{"n_empty_slots": 8, "tie_word_embeddings": false, "max_grad_norm": 1.0}
Below are experts of layer 7 (counted from 0) of a mixture-of-experts language model. Rows are named up (a neuron's input weights, with its number), down (a neuron's output weights, with its number) and show model dimensions 0-191. Each number is 128 + 24 x the weight over its row's rms, rounded and kept within 0 to 255.
Before each expert's rows: "comes after" lists some tokens at least twice as common just before its tokens as in all text; "raises" lists some tokens whose logits its average output raises strongly, later layers aside. This comes from a sample of Wikipedia text that the model never trained on. Tokens count by the router's weight.

# expert 31
comes after: " (", " |", " \"", ":", ".\n\n", ";"
raises: "ase", "urs", "ity", "omin"
up1 [125 145 126  99 127 155 126 114 116 157  87 144 146 144 124 111 106 110 164 155 126 144 100 131 149 160 117 139 163 159 118 150 129 114 126 132 117  85  98 157 152 170  87 150  95 168  90 101  97 155  99 129  89 132 114  98 134 117 145 155 146 109 108 113 160 196 146  88 132 117 142 157 141 122 129 144  95 115 196 143 107 180 148 121 165 164 108 129 122 115 160 130  90 123 137 167 156 112 101 143 161 113 136 119 138 123 149 112 104 110 124 130 150 110  73 118 118 146 130 142  78 155 128 134 167 126 104 118 161 113 125 111 131  86 119  88 132 145 144 121 133 109 122  98 108 125 114 153 119 122 128  97 111 105  93 154 105 114 128 116 163 120 154 105 152 102 114 121 153 182 114 152 161 138 114 202 113 131 111 159 101 147 156 105 108 108 111 131 106 133 117 137]
down1 [129 159 139 106 125 135 146 146 121 108 114  94 132 133 127 138 131 187 138  85 119 130 147 137  96 115 131 136 133  98 153 106 152 139 140 136  88 159 131 131  89 120  83 158 137 108 118 108 143 124 103 112  79  99 159 162 142 120 127 127 110 157  91 133 125 102 133 144 116 156 119 144 130 117 119 106 103 179 119 140 120 163 106 170 136 144 149 142 133 108 116  98 161  98  82  95 108 129 192  78 118 135 161 128 120 123 132 141 132 142 123 129 134 183  72  70 153 117 125 115 121 145 147 166 132 121 187 124  88 124 138 117 153 154  81 109  97 114 114 139 155 139 132 104 133 114  98 150 140 121 158 128 171 111 125 125 130  79 107  86  89 148 135 116 149 120 175 140 196 145 123 116 173 137  79 115 146 118 115 116 127 142 114 140 147 129 125 150 122 124 141 162]
up2 [ 72 136 163 137 127 147 126 125 105 124 128 141 114 130 136 155 117 130 153 149 105 109 126 116 137 122 147 131  90 121  85 138 143  94 137 130 131 120 154 114 104 126 117 132 157 124  92 159 132 163 175 110 107 160 133  92 134 109 142 142  86 111  99 150 107 188 127 125 127 145 142 124 156 112 145 115 132 124 153 157 117 159  93 107 121  71  84 153 119 105 107 120 133 154 106 114 131 129  97 118 167 152 136 102 148 159 135 173  99 126 157 113  75 119 145 151  83 133 125 110 137 166 169 119 139 135  83 132 121 117 115 133 106 125 114 161  72 178 143 114 129 118 153 144  52 163 108 156 120 104 184 148 149 137 110 157 123 150 121 140 122 163 159 144 115 135 130 113 125 120 113 156 147 142 112 147 102 149 122  86  72 107 140 124 130 138 160 132 164 147 156  86]
down2 [143 120 165 113 160 117 148 113 147 118 132 105 140 127 119 132 145 114 103 155 197  86 165 139 114  78 133 156 131 132 108 105 136 166 149 134 140 126 153 114 123  85 159 104  83 137  82 114 136  98 115 139 112 128  94 137 127 160 117 144 142 135 134 142 113 106 133 131 142 162 134 167 142 133 145 112 138 113  98  71 177  97 141 158 157 185 146 119 130 172 154 161 107 144 118 128 132 149 117 104 127 150 148 142  86  87  87 118 120 124 148 133 132 134 136 137 143 152 142 148 113 140 116 112 121 143  98  96 140 136 116 146 148 148 141 180 165 121 148 136 159 128 121 126 126 119 111 119 147 140 105  88 111  87 123  91 138 115  69 130 118  77  86 122 153 124 140  90 150 146 121 124 161 114 161 107 119 109  93 127 190 110 113 142  93 116 149  87 124 136 123  72]
up3 [119 185 109  83  97 155  95 109 126 131 119 163 118 156 155 149 136 104 154 122 115 125 125 163 143 124 132 149 123 146 113 112  96 150 147 110 114 132 167 112 132 152 150 153  94 131 154  96  92 117 130  73 131 130  69 156 152 100 120 113 107  80 151 136 124 130 147 110 144  98 117 128 159 120 111 107 195 137 130 105 129 123 128 122 116 142 155 145 127 146 124 126 148 189  75 128 156 107 156  98 125 118 111  69 122 146 114 125 138  83 120 107 142 144 118 128 113 104 144 131 108 139 140 111  81  91 142 129 133 158 173 172 123 172 127 165 148 120 124 176 133 153 138 121 123  97  92 115 112  99 149 143 132  89 119  60 142 124 147 131 122 147 114 139 121 144 151 161 127 137 125 154 129 163 109 132  91 111 115 120 143 102 118 146 168 126 155  69 110 150 138 123]
down3 [ 98 130 127 138 136 139 153 132 104 212 126 115 103 115 130 129  98 151 117  99 126 122 141 134 118 137  94 166 163  92 146 163  94 102 127 103 124 119 126 147 171 109 151 145 140  94 109 157 135 169 147 112 176 146 114 164 102 111 153 134 161 175 113 165 140  97 111 134  95 143 142 151 110 115 107 118 130 114  90 130 125 146 122 158 132 147 130 121 145  77 130 101 144 111 167 137 165 122 104 103 105 120 171 143 117 134 153 100 107 160 156 108 105 144 110 139 129  97 121 163 133  80 117 101 133 151 136  72 133 124  97 115 107  82 153 132 167  93  93 148  88 173 144 141 152 131  76 162 105 123 133 114 125 140 145 106 135  87 134 142  94 138 152 120 148 104  99 108  97 115 115 103 152 129 108 157 159 129 143 167 132 160 118 137 155 119 134 127 135 128 138  81]

# expert 22
comes after: " ", " R", " N", " C", " F", "–"
raises: "ink", "use", "av", "ace", "p"
up1 [128 121 140 108 149 101 157 110 116 131 122 162 104 119 126 187 119 127 145 133  97 143 125 169 124 128 156 127 147 125 161 103 143 135 129 149 136 102 140 133 171 126 133 139 118 138 125 114  89  91 139 123 118 127 151  93 146 125 119 127 102 118 143 132 105 126 142  99 163 127 139 125 110  98 128 128 105 190 136 128 200 111 126 146 120 137 113 128  85 138 105 144 126 137  65  98 149 100 100 152 184  95 121 164 130 150 109  94 145 163 110 116 119 112 120 116 145  88 115 150 125  95 114 133 135 128 100  86 134 124 121 105 137 119 144 151 139 122  89 145 132 125 163 131 111  86 106 161 124 108 119 153 123 118 164 145  93 114  79 123 148 159 116 138 146 163 154 102 124 142 124 141  84  84  84 149 114 107 195 159 116 152 123 126 171 132 204 117 111  96 103 162]
down1 [141 111 112 132 112 133 142 134 170 178 174 114 145 130 131 145 128 135 184 135  96  87 141 117 146 100  82 140 120 168 110 160 130 108 132 112  97 113 146 157 136 157 127 157 144 135 110  78 125 155 147 149 112 162 125 103 100  91 150 158 136 138 147 168 176 145 151 102  98  97 151 155 143 124 149 101 140  87  95 143 117 134 117 169 193 115 114 120 120  83 122 102 130 118 120 108 143 107 115 111 116 105 140 156 143  97 138 155 162 126 151 141 132 148 155  94 111 119 112 108 116 174 121 121 136 156 152 143 100 160 142  70 123 147 102 107 112 110 139 159  98 129 112 121  88 130 105 123 122 118 107 147 120 141 107 138 145 114 168  77 147  81 138 146 123  90  92 139 119 110 152 121 175 131 144 112 118 139 118 128 136 143 129 137 169 138  93 110  71 108  91 133]
up2 [123 137  99  62 111 101 129 112 147 146 133 102 122  94 105  98 145 190 121 145 101 169 127 135 115 159 122 132 139 136 133 119  68 154 152 145 174 173 181 114 107 120 142 121 144 124 139 133 110 156 107 140 140 161 104 171  94  69 144 165 124 164 131 124 111 108 129 148  93 143 117 132 108 132 110  89 111 152 116 152 131  95 118 105 113 134  89 114 155 106  68 126 134 154 126 136 148 129 137 130 127 134 140 134 108 121 134 141  81 149 147 182 144 111 145 103 133 108  94  96 167 101 135  97 164  90 136 125 122 139 123 117 142 135 104 166 109 158 148  93 124 145 168 141 125 138 160 112 109 134 124 150 113 116 125 140  97 162 150 141  91 132  81 130 157 194 163 156 143 135 129 137 135 146 123 137 123 117 145 134 120 134  78 117 116 124 117 132 112 161 131  80]
down2 [111 175 153 151 121 130 120 123 161 124 123 128 132 137 109 135 146 167 127 156 122 104 170 116 164 125 123  96  75 125 109 142 115 120 134 119 130 109 100 139 144 137  78 160 135 147 117  89 154 122 118 164 146  89 214 109 174 121 109 128 126 116 117 117 120 124 116 105 141 101 147 109 126 120  97 125 149 107  89 130 124 113 149 130 134 112 157 119 114 101 157 102 138  87 133 160 138 157 119 135  83  98 115  83 141 101 119 123 170 144 169 121 162  94 119 118 170 129 180 129  87 118 152 146 168 143 112 118 181 137 134 100  99 106 129 130 141 146 119 144 130 107 144 120 136  99 139 144 172 130  92  95 104 116 125 129 150  91  93 121 145  94  98  91 122 107 150 115 109 121 141 154 162 104 137 162  96 172 175 149 113 109 125 106 107 132 135 139 187 132 142 143]
up3 [142 115 150 131 148 123 136 157 149 147 168 131 115 127 122  99  64 126 108 117 161 118  71 151 135 147  94 134 149 129 123 109 133 163 115 109 125 126 138 158 162 172 146 141 117 145  82 147 145  60 159 137 100 112 133  99 115  90 109 162 120 158 108 144 139 138 114 121  94 101 156 137 120 141 119 156  80 140 136 146  95 118 147 123 104 173 162 148 132 150 135  78 164 134  99 131 120 116 126 110  53 170  93 171 154  77 115 130 131 120 159 136  93 124 145 143 173 147 115 152 119 123 128 116 146 155 154 113 144 143 137 123 105 148  99  57 157 164 121 144 116 137 146 135 106 105 134 136 125 108 113 137 105 118  87 142 114  90 139 172 162 137 127 148 139 140 105 136 133 102 148 125  95 126 146 117 133 136  99 138  98 131 109 170 153 106 125 139 115 108 110 158]
down3 [118 110 138  81 150 146 123 104 123 145 109 123 143 105 143 173 142  89 126 149 135 140 147 137 132 121 113  94 121 152  99 126 156  72 117 142 149  92 114 143 133 174 119 110  80 134 154 113 111 129 104  90 107 116  97  81 163 119 153  86 148 148 143  92 143 122  92  89 107 145 138 135 164 123 161 138 105 118 141 103 119 141  77 100 135 132 144 147 142 103 105 145 110  91 134 132 144 144  93 112 165 119 105 134 125 131  85 139 175 159 134 121 170 116  88 120 127 140 150 132 134 168 118 127 122 104 116 147 153  92 112 139 121 149  93 141 131 161 122 129 110 145 124 156 100 169 129 164 121 150 110 166 174 157 106 118 127 116 156 127 134 164 124 132 126  97 135 116  88 134 133 112 146 119 139 175  84 159 145  94 167  90 108 148  99 126 157 131 140 198 120 166]

# expert 7
comes after: " |", "|", " ", ";", ",", " in"
raises: "els", ";\n\n", " meaning", "ely"
up1 [ 95 167 147 156 136 161 150 148 138 103 162 123 132 132 101 102 159 153  84 132  83 106 186 101 152 121 113 151 126 139 104 150 129 103 129  86  93 137 196 148 163 102 137 128 120 152 115 107 148 131 146 122 101 136 104 120 129 135 166 108 107 137 121 133 113 131 142 117 170 109 151 123 107 141 115  82 147 129 139 103 133 143 128 156 129 157 199 105 127  93 126 131 100 123 140 123 149 156 124 122 148 107 102 126 119 151  96 125 137  93 143 118  85 147 114 158 118  88 117 153  77 163 135 117 165  91 153  89  97  88 137 131 124 146 144 146 147 136 142  89 151 157  98 123 146 126 178 109 127 121 124  92 102 117 100 147 164 140  94 108 121  96 165 147 117 132 122 115  74 162 122 128  96 139 167 122 112 157 143 109 137 137  82 120 157 105 117 140 139 147 107 146]
down1 [118 178 127  99 102 151  87 149 151  89 117 125 121 135 117 160 154 100 115 134 144 128 121 171 157 131 148 131 142 101 157 136 126 118 145 151 133 118 160 111 118 111 140 129  92  87  90 117 126 137 139 120 133 102 170 147 147 139 135 149 128 104 111 106 125 124 132 141  70  91  92 139 131 149 117 166 145 109 105 117 133 160 165 141 114 125  96 116 143 136 134 130 122 119 114 144 114 131 108 104 121 110 167 123 136 110 105 100 117 151 151 140 102 137 182 105 168 163 109 101 150 105  93 178  79 150  81 144 152 140 117 139 101 125  83 133  62 154 182 182 144 139 101 122  90 140 119 150 145  91 157 148 114 153 158 101 118 175 161  98 131 157 143 163 108 103 100 130 104  99 119 149 130 102 147  67 136 141 105 137 145 123 154 136 131 138 144 145 102 133 118 135]
up2 [101 139  74 121 117 158 154 135 124 137 118 112 161 180 141 160 131 111 152 139 101 126 169 135  74 118 127 143 119 168 113  89 110 102 138 143 142  99  87 153 104 124 154 147  85 155  87 142 114 100 134 111 146  93 133 140 170 172 105 128 170  76 116  92 124 128 139 149 148 132 134 157 135 129 143 128  94 167 120  97 128 155 107 121 111 124  91  90 141 125 158 113 167 167 131 167 128 114 134 153 125 118  70  99 143 103 115  59 123  94 105 111 114 133 142 139 188 128  87 139 145 151 145 130 154 109 105 128 176 138 136 132 170 111  78 139 127 144 139 152 128 138 147 128 122 119 120 130 103 120 162 108 164 138 151 136 120 146 128 155 141 138 140 120 146  75 131 138 147 125  91 138 130  84 109 131  81 130 147 126 127 143 145 134 140  86 132 120 109 128 139 106]
down2 [122 140 140 109 139 103 117 109  77  85 162 139 109 144 102 143 110 168  98 164 148 120 145 117 114 140 102 128 113 139 133 139  71  86 162 123 108 105 139 170 176 156 119 107 111 131 112 123 135 133  99 145 133 152 168  85 136 115 119 110 150 136  89 132 112  71 150  98 146 110 113  87 149 157 142 165 124 124 134 128 129 124 120 156 155  92 119 156 178  96 104 124 129 140 123 129 121 135  89 152 117 104 130 146 109 121  90 140 173 114 149 136 142 147  92 115 107 125 119 110  93  98 123 112 115 128 154 143 122 144 179 149  89  88  94 135  90 159 149 135  94 148 167 141 131 157 106 105 149 122 121 116  96  71 135 136 146 173 162 145 129 118 112 149 125 146 136 128 171 139 141 140 101 157 110 106 139 103 121 130 149  96 142 161 132 152 110 174 153 165 126 176]
up3 [132 119  91 146 105 130 145 142 159  81 162 147 108 133 126  99  55 148 138 141 154 131 138 113 157  94 138 116 129 111 122 143 118 158 141 111 123 157  96  84 135 105 144 159 124 131 134  87 113 149 156 128 136 154 125 116 119 102 144 118 114 101 167 133  99 151 146 145 101 131 127 135 162 156 156 141 117 112 156 150 116 123 138 130 178 162 129 143 120 107  97 124 102 137 146 125 103 117  91 142 135 117 134 121  92 142 144 132 175 163 122 101 120 124 146 128 157 105 140 107 150 127 134 125  76 108 107  78 122 104 146 130 124 169 130 108  84 124 132  92 126  87 111 118 100 126 130 129 142 118 159 137 175 143 137 114 112 180 135  95  80 188 174 155  87 132 159 111 156 157 126 135 188 168 117  84 134 104 107  91  82 102 145 111 142 125 152 151 131 109 132 146]
down3 [105 123 193  94 114 179 108  90 116 172 131 110 111 125 134 154 155  98 136 144 128  95  98 114 150 112 139 128  90 119 158 115 132 109 100  92 133 113 124 143  87 184  86 132 101 131 113 129 137 120 121 105 146 116 138 149 141 142 147 155 146 171  84 116 142 133 153 153 117  96 150 115 117 118 140 102 147 100 102 155 105 146  93 134 130 105 159 136 139 129 152 194 117  91 105 153  61 131 144 144  95 107 106 150 171  89 135 144 134 110 137 129 107 114 177 148 103 118 101 123  71 142 115 141 165 146 167 147 151 109 142 159 110 146 137 139 127 164 110 135 124 124 119 109 148 160 149 131 125 105 105 114 103 140 123  86 130 113 153 143 147 155 130 124 158 118 140 137  80  89 151 153  87 133 166 157 115 142 111 141 116 115 124 148  87 123 150 111 126 165 142 126]

# expert 19
comes after: " \"", " the", " a", "==", " (", "==="
raises: "oll", "er", "ep", "an", "ec", "ot"
up1 [ 80 135 144 102 100  94 121 126 134 111 122 124  65 120 128 137 128 108  96 142 145  98 134  62 139 162 130  90 123 120 117 149 142 132 149 137 168 138 136 148 106 117 119 143 133 111 124 155 167 165 133 110 136 120 133 106  83 153 133 138 104 131 159 112  94  96 149 155 118 121 169  87 112 136  90  92 125  79  95 117 142  88 135 110 148 176 156 145 138 122 158 134 125 155 104 111 114 134 113 140  74 136 133 129 136 172 127 127 125 139 145 108 164 133 115 117 113 150 130 116 148 131 152 146  93 159 128 161 145 153 129 131 135 140 108 108 126 192 139 122 195 175 138 146 135  95  96  87 180 205 168 129 119  98 128 152 148 136 137 135 126 151 126 131  93 145 144 123 123 126 103 112 108 117 103  97 159 163 156 106  98 127 132 111 141 111 110 140 109 135 127 105]
down1 [143 193 123 122 117  97 135 130 119 175 135  89 134 124 105 120  84 161 118 120 125 117 143 156 100  96 169 147 142 174 129 107 120 122 129 152 135 119  95 159 105 112 142 116 103 113 145  89 107 109 126 112 141  85 153 101 134 130 114 106 183 121 146 154 113 106 136 106 117 171 105 117 102 117 130 109 114 154 174  96 126 141 113 147 130 158 153 111 132 135 139 152 109 164 130 144 118 149 133 122 127 169 112  82 149 111 113 119  96 168 122 125 127 128  97 118 129 147 133 157 126  85 133 140 120  97 166 139 166  60 166 116 129 131 137 112 106 139 164 154 110 181 131 138 160 110 157 137 115 121 134  91 123 111 129  92 150 169 111 129 132  97 128 134 119 124  78 122 154 118 128 151 133 157 112 105 137  89 157 133 148 119 163  81  90  71 176 141 150 106 159 141]
up2 [135 106 131 126 121 158 106 133 125  85  67 150 116 117 106 118 160 142 165 137 130 146 125 126  98 171 131 142  81 138 114 128 183 144 137 155 141 157 112 130 139  61 141 165 153 112  92 151 143 133 148 102 171 165  92 110 160 144 126 107 135 127 128 163 124 112 149 103 133 131 134 132  97 121 131 120 128 125 137 117 135  88 128 103 141 132 129 146 148 143 139 153 120 170 182 127 126  88 125 127 122 115 112 164 107 159 148 115 130 142 146 146 120  90  86 112 119 144  85 116 112 150 164 145 140 148 105 126 155  97 103 136 159 118 109 153 149 160 137 175 110 107 157  83 128 170  93 135  90 112 100 144 130 111 112  93  80 155 100 138 131 130 145 136 105 121  99  91 116 104  91 188 151 111 137 139 140 125  85 144 106 102 124 147 108  98 176 146 164 126 117 134]
down2 [112 122 140  98 168 177 140 133 128 134 171 133 154 156 109 100  80  89 119 150 152 151 146 119 152 116 137 139 161 154 101 164 165 138 116 115 125 133 130  91 152 151 109 106  91 163 141 126 141 132 125 127  85 126 135 125 124 145 149 126 129 109 137 104 137 141 141 131 139  98 123  97 145 135 125 122  48 130 115 174 102 161 121 146 118 118 155 166 133 101 130  54 111 147 117 124 110 124 173 155  86 130 147 108 110 113 145 139 103 121 107 120 175 146 121 128 145 149 135 134 192 133 131 137 100  82  98 111 138 183  97 114 139 125 157 141 121 140  89  75 142 106 113 119  99 123 139 133 109 134 154 100  94 102 145 157 148 103 103 129 129 164 134 147 102 118 172 116 174 112 119  83 131 138 133 132 140  95 135 137 136 117 128 109 184 138 108  87 112 118 146 118]
up3 [129 100 160 100 140 101 131 109 100  92 120 105 113 151 142 124 152 153 149 140 157 136 104 124 125 139 123 127 154 135  73  99 147 136  93 144  90 113 103 125 151  83 145 140 128 119 157 112 110 161 127 119 146 135  98 120 113 145 145 143 107 111 143 109 112 115  76  97 100 112 133 115 150 132 135 134 152 144 185 118 146 144 131  91 159  94 130  82 116  62 126 123  97  84 149 146 143 127 115 161 175 136 123 129 155 141 166 128  91 131 135 135 131  78 168 148 177 156 118 158 136 151 131 167 163 161 121  83 110 148 146 113 129 126 119 110  92  88 116 107 176 169 155 108 115 123 107 146 114 137 130 148 130 146 144  70 117  97 136  79  85 143 149 128 131 149 108 166 139 143 101 146 158 141 102 136 175 146  98 115 153 129 127 126 143 119 125 162 140 106 105 132]
down3 [139 124 147 119 119 118 143 131 107 100 129 135 108 160 111 134 121 172 110 137 184 127  83 140 112 124 170 117 116 138 122 146 100 145 123 204 170 135 101 124 149 128  83  94 128 115 139 164  85 127 156 150 103 129 152 144 116 148 178 122 107  99  85 133 141  64 143 122 125 177 111 125  91 133 112 131 138 120 114  94 110  93 135 125 131 159 142 111 148 111 138 137 138  95 132 130 111 152 145 134 149 144 132 126 123  92  72 139  91 144 123 166 125 171 138  79  99 148 118 102  98 143 135 106 169 123 184 119 118 137 100  99 145 156 180 168 130 149 133 117 108 148 120 149 101 115 140 128 150 146 129 141 148 137 113 177 133 150 110 118 139 133 129  85 105 102 141 136 151  88 137 126 113 125 112 120  95 122 117 158 160 147 123 138 120 170 116  90 119 152 102  76]

# expert 14
comes after: " |\n", ")", "\"", "\n", ")\n", "1"
raises: " T", " F", " S", " "
up1 [162 145 121 133 148 126 134 141 120 138 134 132 117 179 133 108 160 152  95  97 114 146 158 141  92 125 139 157 164 145 124 132 154 104 181 138 138 129 194 109 132  93 124 129 152 130 106 167  79 121 125 139  97 126 110  88 114 154 151 134 123 147 118 108 115  99 132 127 107 128 118 110 135 104 157 110 127 149 104 107 111 112 130  84 160 101 106 118 100  91 196 159 160 147  96  58 151 176 156 136 124 143 158 125 133 122 125 134 123 142 105 113 151 109 113 144 104 125  78 123 135 156 139 107 184 147 139 125 134  98 128 137 164  98 126 140 115 108 108 119 105 143 110  96  96  95 119 134 121 153 136 115 110 156 130 137 126 102 167 144 127 139 143  95 135  96 151 125  76 141  88 152 148 126 114 150 136 158 159 186 134 106  81  94 166 116  96 130 136 120 125 112]
down1 [124 136 149 150 121 113 150 183 107 127 109 116  90  81 147 111 108 112 106 159 142 123  94 109 126 150 124 161 124 130 159  65  91 150 101 124 128 122 119 152  98  96 131 122 169 163 139  97 123 120 132 116 157 138 149 119  99 143 137 125 126 101 108 140 151 124 118 148 158 141 158 215  91 130 133 156 126 116 115 109 134 128 120 160 106 120 134 146 115 149 157 141 128  83 111 157 157 123 118 174 123 160 164 111 127 153 108 174 142  94 125 105 124 138 150  94 103 162 145 122 120 122 113 119 139 132 127 104 122 130  86  91 126 147 139 160 141  74  94 108 148 135 153 121 124  99 115 148 125 132 146  85 150 159 127 129 167  56 122 191 150  96 155 176 141 136 108 114 146 123 107 107 128 105 139 110 143 140 103 120 138 100 169 125 116  90 139 149 140 112 107 121]
up2 [113 140 115 118 141 153 120 111 148 107 136  91 135 143  93  96 120 119 129 143 173  88 112 148 166  89 117 141 160 106 129 151 120 149 111 130 132 109 144 146 122 105 131 113 177 194  96 156 131 104 141 191 108 180 124 101 126  99 151  79 112 144 110  90 123 122 118 135 157 154 148 106 153 114 117 130 150  80 107 110 124 154  99 120 119  88 153 122 112 114 126  65 146  98 181 122 139  91 133 109 176  98 133 120 138 169 146 141 122 130 154 146 106 117  94 118 161 143 149 116 117 130 128 154 143 124  93 136 144  93 152  98 156  95 110 121 119 182 136  79 152 152 184  96 106 109 133 109 110 101 145 152 132 163 125 158 150 111  96 146 150 134 127 117 115 112 141 119 143 119 100 101 165 166 150 133 109 104 131 116 138 128 111 149 136 115 114 104 136 149 142 157]
down2 [136 117 116 132 108  88 161 158 136 175 104 113 160 143 137 133 141 140  90  90 143 143 121 123 108 112 164 189 158 191 156 130 126 106 115 150 143 151 110 119 113 143 106 125 129 110 119 123  87 106 103 111 125 116 124 159 130 144 131 118 161 102 105 127  78  83 135 158 146 125 125 153  95 129 162 121 157 154 152  82 140 137 130  93 144 115 126 140 125 149 124 134 137  68  74 108 131 136 120 151  91 134 132 108 134 130 105 140 118 164 143 130 115 149 120 108 121 156 122 145  84 136 103 120  93 110 189  93 112 176 119 107 123 104 166 117 150 110 135 164 115 133 114 130 144 129 113 119 117 132 121 134 157 106 162 158 147 125 159 167 150 179 128 118 106 189 145 143 114 108  80 117  95  78 118 134 138 114 138 130 158 128 129 113 148 161  77 134  82 133 124 111]
up3 [112 124 138 120 107 169 142 153 130 140 138 136 112  91 189 140 130 136 120 143 109 118 131 145 137  94 125 122 116 100  88 123 123 128 101 125 116 140 128 118 142 154 103 156 130 110 121  89 109 132 163  92 154 112 123  98 133 123 148  70 129 115 160 147 133 160 144  90 152 124 146  74 118  90 105  95 114 129 108 137  90 150 135 139 114 157  89 118 134 112 134 123 189 116 127 137 141 141 209 154 126  71 150 159 127  86 130 139 134 143 101  73 108  95 128 132 158 106 115 144 137 111  66 114 180 140 121 133 117 116 118 146 119 108 149 128 172 155 115 175 116 168 125 145 142 139 140 157 133  94 128 132 120 150 149 149 143  98 132 157 119 136 179 155 133 112 128 147  85 153 120 119 154 117 139 134  94 104 153 135 131 127 168 130 123 105  90 138 144 118  76 162]
down3 [139 165 128 157 135 110 125 166 140 154 107 147 168 173 102 100 130  91 169 165 118 128  76 161 133 113 112  96 141  86 104 145  85 106 119  80 141 148 155 123 114  98 131 112 109 135 132 122 121 132 125 137 167 126 126 167 119  98 138 155 151 130 129 165 133 129 102 153 133 145 118 201  75 128 127 121 129 137 143 139 123 113 145 103 129 133 143  78 150 111 128  83 100 116 117 116 127 137 120 149 108 138 105 183 142 181 142 135 129 102 122 141 160  88 141 100 142 117 126 147  91  92 143 153 138 137 169  86 116 146 118 125 157 135 123 129 148 128 104 132  99  87 114 108 137 156 119  97  98 151 169 108 111 149 145 150 149 144 124 142 134 126 106 120 120 112 108 102 193 133 145 105 176 126 153  98 167 108 120 108 121 130 134 123 105 151 140  80  97 119 140  79]